{
  "d_expert": 192,
  "d_shared_expert": 192,
  "n_groups": 4,
  "init_std_router": 0.0122,
  "lr_router": 0.000443,
  "head_dim": 64,
  "norm_place": "pre",
  "norm_eps": 1e-06,
  "init_std_o": 0.0,
  "learning_rate": 0.00831,
  "lr_mult_o": 2.0,
  "warmup_steps": 97,
  "decay_shape": "linear",
  "max_seq_len": 1024
}
Below are experts of layer 2 (counted from 0) of a mixture-of-experts language model. Rows are named gate (a neuron's input weights, with its number), up (a neuron's input weights, with its number), down (a neuron's output weights, with its number) and show model dimensions 128-255. Each number is 200 + 20 x the weight over its row's rms, rounded and kept within 0 to 999.
Before each expert's rows: a language model's description of what the expert responds to; "comes before" lists some tokens at least twice as common just after its tokens as in all text. This comes from a sample of Wikipedia text that the model never trained on. Tokens count by the router's weight.

# expert 1
Verb endings, participles
comes before: " to", " the", " by", " in", " that", " with"
gate0,196,218,183,194,195,177,238,186,198,203,193,209,206,195,207,233,159,222,192,200,160,192,158,193,206,192,174,208,179,210,210,193,216,207,164,221,194,168,179,204,184,163,204,193,189,201,188,213,203,207,187,206,198,203,227,194,167,202,209,231,185,228,175,203,173,229,222,150,169,215,202,182,188,200,174,198,195,206,191,204,182,209,173,202,188,197,184,157,200,163,176,214,218,209,223,165,221,209,223,213,188,208,172,228,224,197,207,204,235,216,207,165,174,192,212,166,211,168,176,194,212,182,204,207,208,242,179,202
up0,201,208,207,178,200,168,227,219,201,214,186,207,203,179,188,204,169,218,200,231,219,203,214,183,204,209,208,196,194,219,200,230,202,209,174,187,213,201,161,176,164,206,172,173,199,187,235,154,219,213,218,188,166,211,158,184,177,172,236,209,198,195,218,230,212,219,196,183,202,200,181,183,209,196,200,233,226,219,213,216,205,208,229,210,202,185,184,188,203,210,225,180,172,207,213,162,232,182,219,178,201,185,217,190,200,213,232,210,197,190,178,159,190,177,224,194,200,229,208,244,187,185,218,188,219,202,233,195
down0,213,208,218,225,203,232,167,194,195,195,196,224,163,179,179,211,241,225,207,180,208,200,206,165,187,169,187,214,188,184,184,231,196,228,181,219,199,160,157,195,173,172,181,209,209,182,198,191,196,178,194,205,193,217,223,174,194,167,243,215,224,219,195,157,183,202,208,210,195,236,204,204,208,226,208,196,205,204,200,207,195,163,185,214,223,211,193,182,175,226,214,203,213,201,191,182,226,192,185,237,201,198,189,212,165,220,172,182,205,200,238,215,193,206,220,214,230,234,220,196,201,198,225,184,227,217,194,193
gate1,210,184,219,226,214,213,184,177,161,187,202,190,168,200,203,173,188,215,190,245,210,230,193,217,224,212,220,228,193,177,198,203,232,154,215,233,206,210,205,191,233,270,218,200,185,205,224,213,229,183,189,235,203,196,190,189,208,177,191,197,218,198,210,196,161,240,222,175,228,212,218,214,203,225,206,166,218,207,197,167,209,163,203,192,170,188,191,196,190,216,199,185,197,177,208,183,244,175,213,168,219,169,175,187,209,209,179,190,186,210,199,211,180,161,200,187,211,195,170,220,207,200,172,209,198,181,181,234
up1,153,178,186,193,199,193,214,188,225,236,191,199,207,191,212,239,216,201,226,173,174,179,205,210,183,205,178,187,183,169,185,227,167,196,190,250,225,231,189,210,185,198,179,213,238,198,210,193,188,160,225,202,193,219,252,214,197,196,180,209,192,193,205,213,204,205,206,202,222,166,172,220,190,225,189,233,187,169,186,198,208,220,183,206,225,187,196,194,184,181,202,213,231,230,200,194,202,176,224,232,202,197,196,212,221,172,188,221,185,191,190,222,198,239,196,180,167,196,214,221,191,231,189,180,221,209,224,194
down1,175,223,199,220,199,202,191,212,170,183,193,223,215,168,180,205,192,207,167,210,178,226,164,192,202,217,217,199,208,205,187,202,200,162,218,159,179,210,196,231,224,190,185,195,190,222,196,192,210,217,230,210,170,199,184,200,220,173,230,217,192,209,215,211,171,187,196,198,191,129,229,218,232,210,197,178,207,223,220,187,213,229,175,192,183,192,182,191,221,203,216,163,217,188,220,240,200,223,205,200,193,189,223,191,191,162,223,210,214,218,185,187,209,186,193,194,186,188,201,187,199,194,197,183,235,174,221,192
gate2,199,181,167,219,216,186,203,258,183,186,217,222,248,217,186,186,178,197,162,188,232,187,179,210,185,188,189,227,220,227,218,217,204,247,205,223,199,176,193,199,190,182,181,200,215,215,184,216,211,186,188,167,197,177,190,158,206,159,222,186,222,233,240,190,222,173,217,201,196,179,184,155,196,179,175,214,176,204,179,203,175,209,189,175,193,235,185,180,180,226,182,203,230,226,179,191,189,213,199,188,162,186,215,196,204,207,199,207,207,230,171,212,223,187,192,203,225,190,225,208,195,189,179,200,214,221,242,191
up2,181,172,223,201,198,224,182,196,201,179,174,165,172,164,219,251,220,195,212,201,201,217,197,210,186,160,210,171,219,204,208,196,158,154,218,213,216,178,208,230,213,177,235,202,212,199,179,194,179,222,195,213,174,203,233,191,170,197,162,239,202,195,213,183,177,188,210,206,210,226,200,213,175,188,205,202,234,181,199,235,220,193,207,179,219,188,233,188,201,207,202,200,215,182,201,205,219,171,178,203,200,217,197,204,178,183,184,159,152,189,175,206,211,230,199,224,177,160,166,197,181,213,199,174,220,180,173,193
down2,167,214,180,188,187,200,206,215,193,199,188,249,229,193,180,209,182,210,199,223,222,249,204,186,196,215,172,227,208,189,202,158,198,210,199,196,201,211,210,192,193,194,194,204,213,209,190,221,219,167,193,175,184,233,183,231,219,178,188,187,197,222,233,188,197,191,227,215,177,193,205,207,232,221,197,200,177,216,218,168,188,219,189,227,187,204,203,191,213,193,228,218,281,227,177,217,172,195,206,151,210,226,215,191,198,241,153,216,194,208,156,185,201,237,215,183,241,224,169,183,188,204,227,202,194,184,198,189
gate3,232,223,226,226,167,206,159,211,269,215,206,155,197,183,202,186,202,190,204,185,202,204,197,220,183,184,189,206,207,188,173,224,247,161,178,201,163,200,204,208,187,232,197,174,240,161,197,202,197,214,188,200,217,214,199,175,199,202,258,233,198,245,209,214,197,191,196,170,217,185,196,198,223,187,195,149,204,211,192,189,223,192,202,193,186,229,208,186,204,182,217,209,213,181,196,203,212,219,207,207,210,213,173,196,186,216,203,165,208,168,213,184,222,190,190,133,189,198,162,194,199,185,192,188,214,212,198,195
up3,201,188,162,210,162,230,207,184,224,163,170,180,223,162,183,218,190,213,198,208,199,206,205,154,210,209,223,209,176,209,194,190,216,178,183,209,203,207,199,206,216,208,203,239,202,185,259,218,195,208,196,184,193,222,179,169,196,202,191,231,209,183,240,156,207,187,192,172,266,162,206,186,176,224,201,196,204,184,202,240,213,183,212,193,198,206,177,201,222,212,230,183,203,172,208,166,205,180,182,213,188,167,196,213,180,194,231,183,191,231,205,202,183,219,215,174,213,224,195,224,225,212,182,186,179,192,204,182
down3,192,213,217,212,175,207,192,229,191,207,218,189,163,188,208,166,182,158,173,153,189,167,214,187,178,147,201,188,218,208,240,180,204,194,199,184,190,189,212,193,198,203,237,210,176,205,195,207,215,206,194,211,231,180,176,211,175,203,190,187,219,198,188,218,191,213,208,196,182,230,250,189,224,183,196,229,206,217,195,203,216,204,209,202,215,236,204,193,204,183,194,197,166,237,221,229,200,223,208,165,208,212,222,205,171,219,230,179,169,224,205,183,192,205,241,148,203,160,216,203,205,209,193,187,219,194,198,220
gate4,183,142,200,226,197,211,203,196,204,185,214,220,180,207,200,169,162,227,218,188,222,191,201,159,183,199,200,184,150,201,215,164,208,189,198,246,210,184,208,234,170,170,250,202,202,206,201,211,172,187,188,226,209,213,214,196,170,164,207,208,202,195,217,171,198,206,166,194,182,185,185,203,230,214,205,223,198,187,207,189,197,181,183,209,201,211,212,190,210,225,208,202,195,185,212,200,206,206,194,224,180,178,189,202,188,242,230,185,216,206,166,184,153,228,189,202,214,215,215,221,198,213,221,209,193,185,234,189
up4,218,211,212,201,182,193,222,183,212,215,193,184,217,208,208,227,241,181,178,195,187,240,184,207,194,197,205,205,220,198,178,221,183,192,192,186,210,224,198,201,254,214,165,221,159,203,186,168,218,213,203,217,177,190,206,201,200,220,184,210,219,189,179,200,183,214,241,202,202,224,222,212,178,229,201,178,181,212,200,212,203,213,196,186,166,191,187,206,209,193,188,202,207,218,211,169,196,204,198,182,218,211,184,183,267,189,208,197,174,214,225,180,221,217,225,202,191,196,176,181,204,186,207,213,212,205,180,212
down4,183,170,182,188,235,172,192,171,171,214,175,214,178,222,202,196,157,230,207,218,198,181,181,221,211,237,197,192,235,217,200,207,171,246,201,201,169,209,192,232,180,224,222,214,223,227,229,169,172,210,183,205,192,191,223,188,212,201,225,201,218,203,223,161,173,227,201,176,184,178,207,204,215,204,157,198,197,187,202,195,210,172,206,198,248,149,196,181,202,219,227,204,184,197,242,194,192,213,185,239,189,173,210,194,206,187,185,216,222,180,178,198,198,191,203,157,204,201,217,201,176,207,231,207,173,201,230,205

# expert 19
Taxonomy and place names
comes before: " |", "\n", " of", " in", ")", ";"
gate0,182,195,188,204,226,179,192,178,167,233,211,205,222,188,205,195,222,218,190,195,189,166,234,216,249,190,227,203,197,187,189,211,208,216,218,187,182,213,185,201,225,249,203,221,237,161,181,236,202,176,164,188,211,183,258,192,210,199,208,169,210,183,264,185,176,201,193,196,189,202,172,198,211,206,211,187,205,209,218,217,240,211,219,225,175,192,178,198,186,219,200,190,209,190,195,184,221,183,194,198,183,204,182,188,231,197,157,171,185,228,185,234,183,217,185,197,210,212,168,166,192,205,232,211,175,174,192,166
up0,244,184,188,191,208,223,187,202,228,214,200,232,187,184,253,207,182,178,211,178,221,183,176,196,173,175,221,189,225,217,187,173,215,203,173,212,226,255,193,191,201,177,206,220,210,200,197,147,196,261,221,219,187,213,173,177,176,216,185,229,210,211,168,222,218,213,221,205,226,209,200,207,217,204,188,202,177,159,167,183,191,160,233,187,196,167,178,184,213,185,227,182,161,216,192,204,202,192,188,225,213,226,224,224,194,170,223,228,187,167,202,207,213,218,186,190,212,192,194,196,230,191,183,237,203,191,194,197
down0,196,216,211,182,180,178,200,202,214,189,194,219,239,214,200,195,232,201,169,210,180,202,186,198,211,153,180,226,182,200,215,203,212,197,204,200,199,167,199,248,239,202,216,179,199,191,189,230,220,182,186,203,217,192,165,204,245,197,206,180,214,165,219,202,217,219,186,191,205,196,204,191,222,206,152,224,226,195,183,204,209,217,195,257,208,182,207,176,213,184,181,208,223,204,220,219,194,195,187,150,207,172,191,208,170,220,196,198,211,204,203,212,210,199,197,181,237,192,188,206,182,203,206,180,183,215,188,151
gate1,226,178,199,174,192,235,205,187,246,185,220,213,181,199,186,227,202,203,230,158,204,217,172,196,190,203,194,164,216,203,193,214,166,165,207,203,199,227,209,148,229,193,197,194,178,209,205,243,189,195,183,192,203,203,203,208,166,187,206,218,210,186,210,196,194,219,215,234,205,201,240,232,169,193,204,202,180,176,207,179,225,176,239,188,175,195,235,248,208,232,171,175,198,218,169,197,180,221,171,159,196,198,188,170,212,206,170,192,213,247,207,207,196,202,213,191,172,187,194,172,216,166,194,204,197,185,190,186
up1,175,192,179,214,197,183,211,178,172,209,206,191,219,181,227,184,188,190,192,236,155,170,211,225,190,197,210,205,175,231,192,184,237,204,186,193,204,191,209,215,188,198,227,232,208,170,166,189,170,181,194,231,177,195,197,212,221,209,209,173,211,174,184,212,196,164,210,178,180,230,189,186,219,195,181,224,247,244,207,223,195,203,181,206,240,189,177,185,194,197,203,243,158,221,231,231,186,192,217,232,196,211,244,209,191,211,197,223,233,195,191,182,230,214,198,173,199,208,188,217,204,236,183,200,181,213,206,204
down1,189,190,202,197,231,218,200,184,218,184,165,215,223,178,230,170,167,197,205,175,218,176,183,222,220,225,212,215,229,205,185,199,199,167,200,190,187,177,185,181,186,194,180,204,198,185,249,181,181,215,231,189,201,203,212,204,182,201,210,180,197,143,154,220,207,215,184,220,206,202,182,220,228,206,181,194,206,193,213,235,203,218,201,166,206,183,158,198,183,207,227,158,183,207,215,240,212,174,216,186,174,196,210,206,236,187,206,235,151,202,219,188,180,219,217,182,194,185,214,170,189,208,197,195,219,225,214,215
gate2,186,218,201,204,176,192,195,192,195,216,237,185,180,169,199,193,180,188,180,187,234,163,225,210,194,221,191,214,216,187,187,197,198,209,190,157,188,209,210,200,178,184,205,165,207,183,207,192,211,238,203,178,201,193,187,212,209,165,213,184,207,238,220,185,193,175,178,218,190,179,158,205,195,231,189,228,189,210,226,177,208,194,203,191,210,199,204,184,174,200,259,185,183,218,210,203,192,204,197,216,197,204,216,226,161,231,229,212,185,198,214,215,223,206,257,204,237,188,214,211,215,188,188,197,237,195,212,201
up2,204,188,194,206,217,216,197,194,227,178,185,194,193,206,207,205,198,215,225,217,160,222,177,211,199,189,207,206,208,215,219,187,206,200,179,244,206,211,192,191,208,207,177,239,186,211,179,200,200,192,215,219,192,235,233,173,178,208,202,206,205,162,213,223,197,206,197,185,207,208,212,198,192,184,199,186,224,194,179,204,197,208,186,169,183,208,220,214,213,175,145,239,222,169,190,196,194,191,196,183,214,210,181,186,241,170,173,183,218,196,172,181,189,223,176,202,166,213,207,199,191,210,207,177,192,191,190,181
down2,189,217,183,227,199,210,218,200,203,231,212,207,186,170,215,167,171,206,193,168,207,154,195,190,190,202,218,202,157,180,229,191,216,190,199,152,172,206,210,179,179,202,221,221,177,215,183,207,176,191,215,176,183,223,205,228,231,176,199,153,200,225,185,176,228,210,193,214,183,189,217,213,203,248,212,213,224,172,212,162,225,195,202,200,177,208,233,164,227,223,205,237,175,229,216,159,207,170,192,239,232,185,195,167,183,183,186,187,217,174,171,209,242,211,204,206,200,193,185,219,211,195,196,218,227,224,208,184
gate3,196,206,201,216,200,223,195,202,208,210,199,211,186,212,214,228,231,233,192,192,162,202,192,193,174,214,203,214,184,205,188,222,158,221,194,216,200,199,215,167,206,163,197,247,201,196,211,197,196,217,182,225,213,164,212,204,207,177,217,207,211,173,247,227,225,223,192,179,181,222,174,208,202,222,184,162,241,217,172,188,208,197,181,180,203,210,191,174,200,177,223,212,183,184,244,170,199,219,175,199,186,217,171,216,213,217,190,208,205,215,220,188,225,199,210,179,220,185,217,242,179,203,195,221,214,190,189,170
up3,203,197,190,191,176,170,225,199,223,173,241,234,197,218,175,200,197,195,195,202,200,214,213,172,198,199,233,202,219,197,245,232,209,188,226,201,191,198,176,194,207,206,195,186,198,223,214,239,191,184,179,208,175,217,213,189,182,194,185,144,188,173,186,221,184,183,234,189,192,145,229,190,195,206,225,199,196,168,222,194,199,205,182,179,198,224,211,211,162,242,194,208,235,204,182,214,193,185,215,186,176,188,213,189,203,181,210,185,192,205,190,183,197,229,200,212,210,187,198,166,195,176,232,198,229,182,184,224
down3,184,210,207,216,204,183,207,213,215,216,199,202,196,246,233,213,239,229,199,189,203,191,203,183,208,213,194,188,199,157,190,193,216,202,185,204,209,180,194,226,195,231,185,210,192,216,219,179,193,220,195,191,201,189,181,206,173,206,179,185,181,201,201,174,200,206,231,213,158,194,197,194,181,186,207,152,201,179,172,245,226,192,216,221,227,178,178,216,178,201,195,225,223,225,191,200,223,198,243,186,193,215,213,179,205,225,195,207,166,219,191,202,193,205,161,208,162,200,202,225,228,210,237,182,203,186,234,236
gate4,203,209,196,194,218,179,226,246,205,205,185,164,246,213,170,189,228,181,192,217,213,190,214,176,229,197,198,195,218,188,204,232,169,228,227,197,186,202,208,221,211,193,190,193,212,193,179,179,174,239,211,222,240,223,204,174,173,171,202,170,188,182,202,208,210,222,194,226,207,207,184,209,188,175,194,200,218,221,225,188,180,196,159,223,213,222,154,184,216,219,198,191,235,215,162,199,236,199,238,197,202,224,170,196,214,246,188,158,192,196,230,214,200,206,197,212,201,202,188,196,200,240,220,220,233,176,207,201
up4,188,198,191,210,208,199,226,225,158,209,210,177,234,217,162,197,264,191,220,240,209,198,210,165,240,215,200,187,199,207,177,212,204,234,223,208,188,189,207,215,216,188,214,185,196,204,181,205,135,204,196,211,232,218,231,178,169,188,182,183,235,183,214,225,200,198,171,210,177,219,165,232,194,188,186,208,218,213,231,192,203,195,163,217,193,244,166,205,208,205,179,195,206,177,179,196,230,200,208,214,217,209,187,213,182,233,172,182,194,231,214,213,239,183,179,189,217,185,201,196,206,228,229,202,247,203,194,183
down4,197,216,177,198,183,217,181,165,178,166,223,218,180,189,223,233,190,184,203,222,174,227,229,205,204,176,207,189,166,222,194,185,212,187,196,218,195,221,220,211,177,182,207,218,237,208,203,172,158,217,177,209,211,231,198,176,197,231,194,202,191,208,184,207,196,218,186,186,209,211,203,211,178,185,226,222,187,182,186,200,209,205,178,190,198,190,190,208,180,190,167,213,185,218,208,205,193,222,185,171,173,209,184,196,206,176,226,220,185,189,144,183,192,188,249,173,215,194,163,208,207,148,210,213,183,222,192,185

# expert 54
Foreign name endings
comes before: " |", ")", ";", "',", " =", ":"
gate2,196,216,219,209,181,178,194,188,189,180,188,191,196,198,238,194,190,213,200,215,193,209,222,214,216,218,209,196,180,189,196,209,212,167,177,174,193,202,199,221,215,226,187,186,186,175,190,203,209,153,208,211,202,191,193,212,215,181,221,194,238,192,163,211,199,195,166,188,191,242,206,192,179,216,199,198,221,188,222,157,145,264,168,215,200,181,242,177,212,238,209,162,201,185,195,185,178,215,246,219,188,193,189,196,197,239,187,179,202,192,192,198,189,223,197,233,193,173,193,193,230,166,212,214,170,204,193,199
up2,204,180,227,180,161,218,204,204,196,191,209,207,211,191,212,186,197,216,219,205,208,202,189,212,178,213,217,192,181,200,197,213,194,187,166,188,167,191,168,178,231,189,198,213,201,200,197,175,191,189,189,211,247,181,177,174,169,203,215,189,231,210,173,175,170,207,170,177,200,255,186,233,196,197,177,180,201,190,165,191,191,226,166,190,206,194,237,217,220,211,194,156,201,208,195,200,190,212,201,216,195,227,175,212,182,256,201,200,165,213,192,231,192,230,216,241,215,218,173,185,221,207,208,201,178,196,212,195
down2,207,208,213,207,206,171,206,193,216,185,173,187,209,188,152,259,214,176,195,154,202,216,195,156,233,210,201,201,186,199,177,231,186,203,178,191,206,217,182,186,180,176,198,175,201,192,213,237,173,215,195,227,189,209,179,210,201,208,195,155,197,192,251,205,191,191,238,206,226,193,216,184,207,195,197,212,243,173,171,154,184,166,213,181,193,218,209,192,221,217,180,186,192,196,202,182,171,194,201,151,204,189,177,215,194,221,189,235,225,186,215,206,217,189,209,218,214,218,196,210,202,224,220,169,160,196,186,207
gate3,210,198,210,234,199,209,221,174,182,193,171,207,205,207,207,214,233,191,192,210,212,184,189,172,203,194,195,240,226,217,197,178,214,185,183,190,211,200,196,209,206,202,155,183,214,199,197,176,205,208,202,187,188,211,201,165,228,218,220,229,217,211,232,193,253,234,221,225,202,197,202,186,215,197,219,199,222,194,187,182,161,202,156,188,174,200,219,211,223,179,175,208,165,175,209,196,182,181,209,241,199,208,198,196,190,176,190,192,209,196,191,186,196,201,223,191,150,191,177,218,228,252,200,213,198,159,200,225
up3,228,213,212,239,202,193,192,207,184,170,189,210,225,227,213,218,231,175,238,191,223,213,213,183,205,175,172,209,189,241,193,197,192,195,208,206,197,212,206,215,178,196,179,209,219,207,218,170,203,184,180,207,184,197,200,162,198,184,209,181,215,205,244,205,219,227,192,232,256,186,168,229,206,164,152,205,207,192,221,176,170,186,165,171,136,199,204,208,203,183,186,235,172,189,212,212,187,244,210,250,181,232,195,165,178,194,197,174,217,218,192,196,185,203,214,174,184,192,187,173,207,237,187,172,190,176,211,213
down3,184,199,203,215,170,212,189,227,189,180,190,175,213,165,225,188,206,206,187,199,225,220,188,187,202,231,180,168,168,212,203,198,200,206,185,213,222,206,184,192,201,208,184,249,195,166,207,205,186,199,221,232,216,166,168,220,227,214,181,195,206,189,189,156,199,234,203,166,238,209,182,213,191,209,215,170,196,184,213,175,201,197,215,174,194,167,191,183,199,212,203,180,184,200,203,195,187,213,218,228,191,187,182,231,206,200,201,175,203,195,187,198,196,194,202,185,196,206,200,241,199,179,204,193,197,184,186,193
gate4,188,187,234,184,209,202,234,220,219,178,177,201,194,215,192,207,211,213,205,231,208,194,195,195,212,176,212,219,170,199,191,209,210,187,183,161,198,184,213,213,189,181,196,187,175,175,175,201,215,169,171,167,259,225,182,205,158,217,181,206,217,216,201,207,177,173,184,209,222,238,168,233,193,210,204,181,190,198,216,230,173,190,193,157,191,185,200,170,227,195,152,183,217,190,207,168,201,228,204,182,182,201,237,239,184,216,223,195,167,207,194,214,212,220,209,187,195,202,187,194,212,207,210,219,157,202,218,188
up4,195,169,209,211,189,194,186,231,198,212,244,217,205,199,245,193,218,176,215,193,213,202,195,197,212,191,186,219,187,190,221,224,184,201,200,221,209,196,240,224,250,213,222,168,203,214,180,194,164,231,210,208,190,187,209,177,216,233,199,194,191,192,240,177,204,186,174,197,219,211,213,224,174,198,209,174,180,213,212,176,226,196,199,191,187,200,193,226,180,204,187,210,183,198,177,220,229,181,239,213,257,177,210,163,235,185,200,192,185,166,188,204,183,196,192,192,185,186,192,172,223,179,229,203,239,188,199,189
down4,206,182,195,206,237,222,158,215,192,204,202,178,182,166,236,197,206,208,153,210,199,194,193,232,149,220,207,188,199,201,215,248,206,217,229,215,185,211,206,165,219,220,184,204,187,177,183,213,197,186,215,180,193,225,173,167,215,202,182,223,205,184,202,196,233,210,213,183,192,217,193,208,223,224,238,200,212,209,214,213,179,183,218,222,191,194,160,202,184,209,192,215,183,233,202,217,189,207,209,204,188,195,232,183,238,185,188,216,145,201,197,181,223,181,200,238,227,202,224,189,208,183,194,231,203,240,157,166
gate5,215,231,170,195,177,211,227,191,207,185,209,183,212,192,192,211,195,196,202,211,225,177,180,206,222,201,140,226,216,209,212,185,175,194,174,190,251,221,236,180,234,183,206,196,222,204,215,191,206,184,160,188,201,207,168,205,194,147,186,175,183,195,175,184,221,222,214,178,183,175,209,186,206,195,190,196,197,202,197,208,208,197,233,196,168,178,252,192,231,190,212,199,218,189,189,216,196,200,182,175,159,202,219,200,200,199,175,207,238,214,195,196,178,222,242,181,200,203,225,214,212,147,205,156,214,206,205,188
up5,177,182,208,213,202,192,186,217,214,194,193,203,217,197,212,212,203,193,195,187,175,206,185,198,185,174,233,192,182,215,206,215,214,207,214,183,189,182,149,195,210,200,175,182,218,182,184,217,214,251,260,215,183,174,232,181,187,244,187,213,223,188,226,195,199,177,210,222,181,213,218,249,186,199,178,200,190,207,210,178,192,190,179,216,225,198,156,222,191,173,197,239,177,213,187,190,182,200,231,196,243,198,204,197,195,187,234,182,206,185,225,222,213,183,193,244,190,209,221,215,191,225,201,231,164,208,169,218
down5,202,235,215,210,216,170,207,200,242,245,189,191,218,239,219,212,214,227,223,201,250,184,182,183,220,201,213,213,199,175,221,164,173,191,240,153,205,189,207,160,195,213,184,187,195,213,204,206,217,178,187,197,171,220,188,180,202,219,187,197,230,208,181,196,179,223,203,211,191,206,235,195,169,172,194,191,232,197,201,195,186,188,200,207,193,186,240,183,198,219,202,260,206,194,186,214,195,160,195,180,200,213,216,173,170,172,193,224,221,212,197,172,219,198,188,204,193,205,196,199,205,150,220,212,187,217,218,230
gate6,207,209,165,180,203,186,201,175,187,216,191,214,211,189,170,224,204,184,224,214,189,173,228,183,215,186,221,184,181,205,261,212,178,233,222,148,227,184,149,212,236,208,220,224,209,215,216,232,207,222,201,181,207,200,198,204,245,199,195,200,219,198,196,187,208,218,189,193,179,180,201,201,196,208,230,189,188,193,211,220,203,209,225,237,238,191,214,209,234,183,199,167,169,222,223,199,191,180,186,193,179,179,169,195,203,243,216,176,182,239,202,211,208,196,222,175,188,183,206,223,161,238,172,207,210,190,208,231
up6,214,207,190,160,209,191,191,206,206,206,178,249,183,184,172,214,195,186,192,226,180,175,196,209,173,201,209,178,180,187,188,200,178,217,211,158,204,164,170,195,217,214,202,214,212,200,203,222,196,213,199,199,179,207,230,203,196,197,183,176,224,166,201,210,200,199,197,216,188,224,197,159,232,178,195,224,202,213,200,214,223,190,232,239,241,217,221,188,217,195,219,218,179,208,181,226,170,162,206,205,189,212,166,230,194,189,202,169,193,225,206,216,206,216,213,159,203,226,198,229,220,232,149,215,244,177,206,196
down6,222,189,207,218,217,218,245,174,183,211,199,191,199,217,219,181,189,201,183,180,222,196,196,181,209,191,194,200,200,185,234,192,187,188,183,208,212,213,249,226,200,220,195,172,199,221,198,230,195,211,222,215,207,237,180,220,156,229,220,229,225,207,200,173,214,229,186,195,187,171,188,188,211,181,181,219,199,200,169,189,219,185,192,188,155,215,192,189,220,213,212,220,217,182,209,222,222,196,176,199,199,198,200,193,194,189,187,199,166,218,221,231,235,224,149,246,194,214,187,198,215,192,184,136,195,198,221,187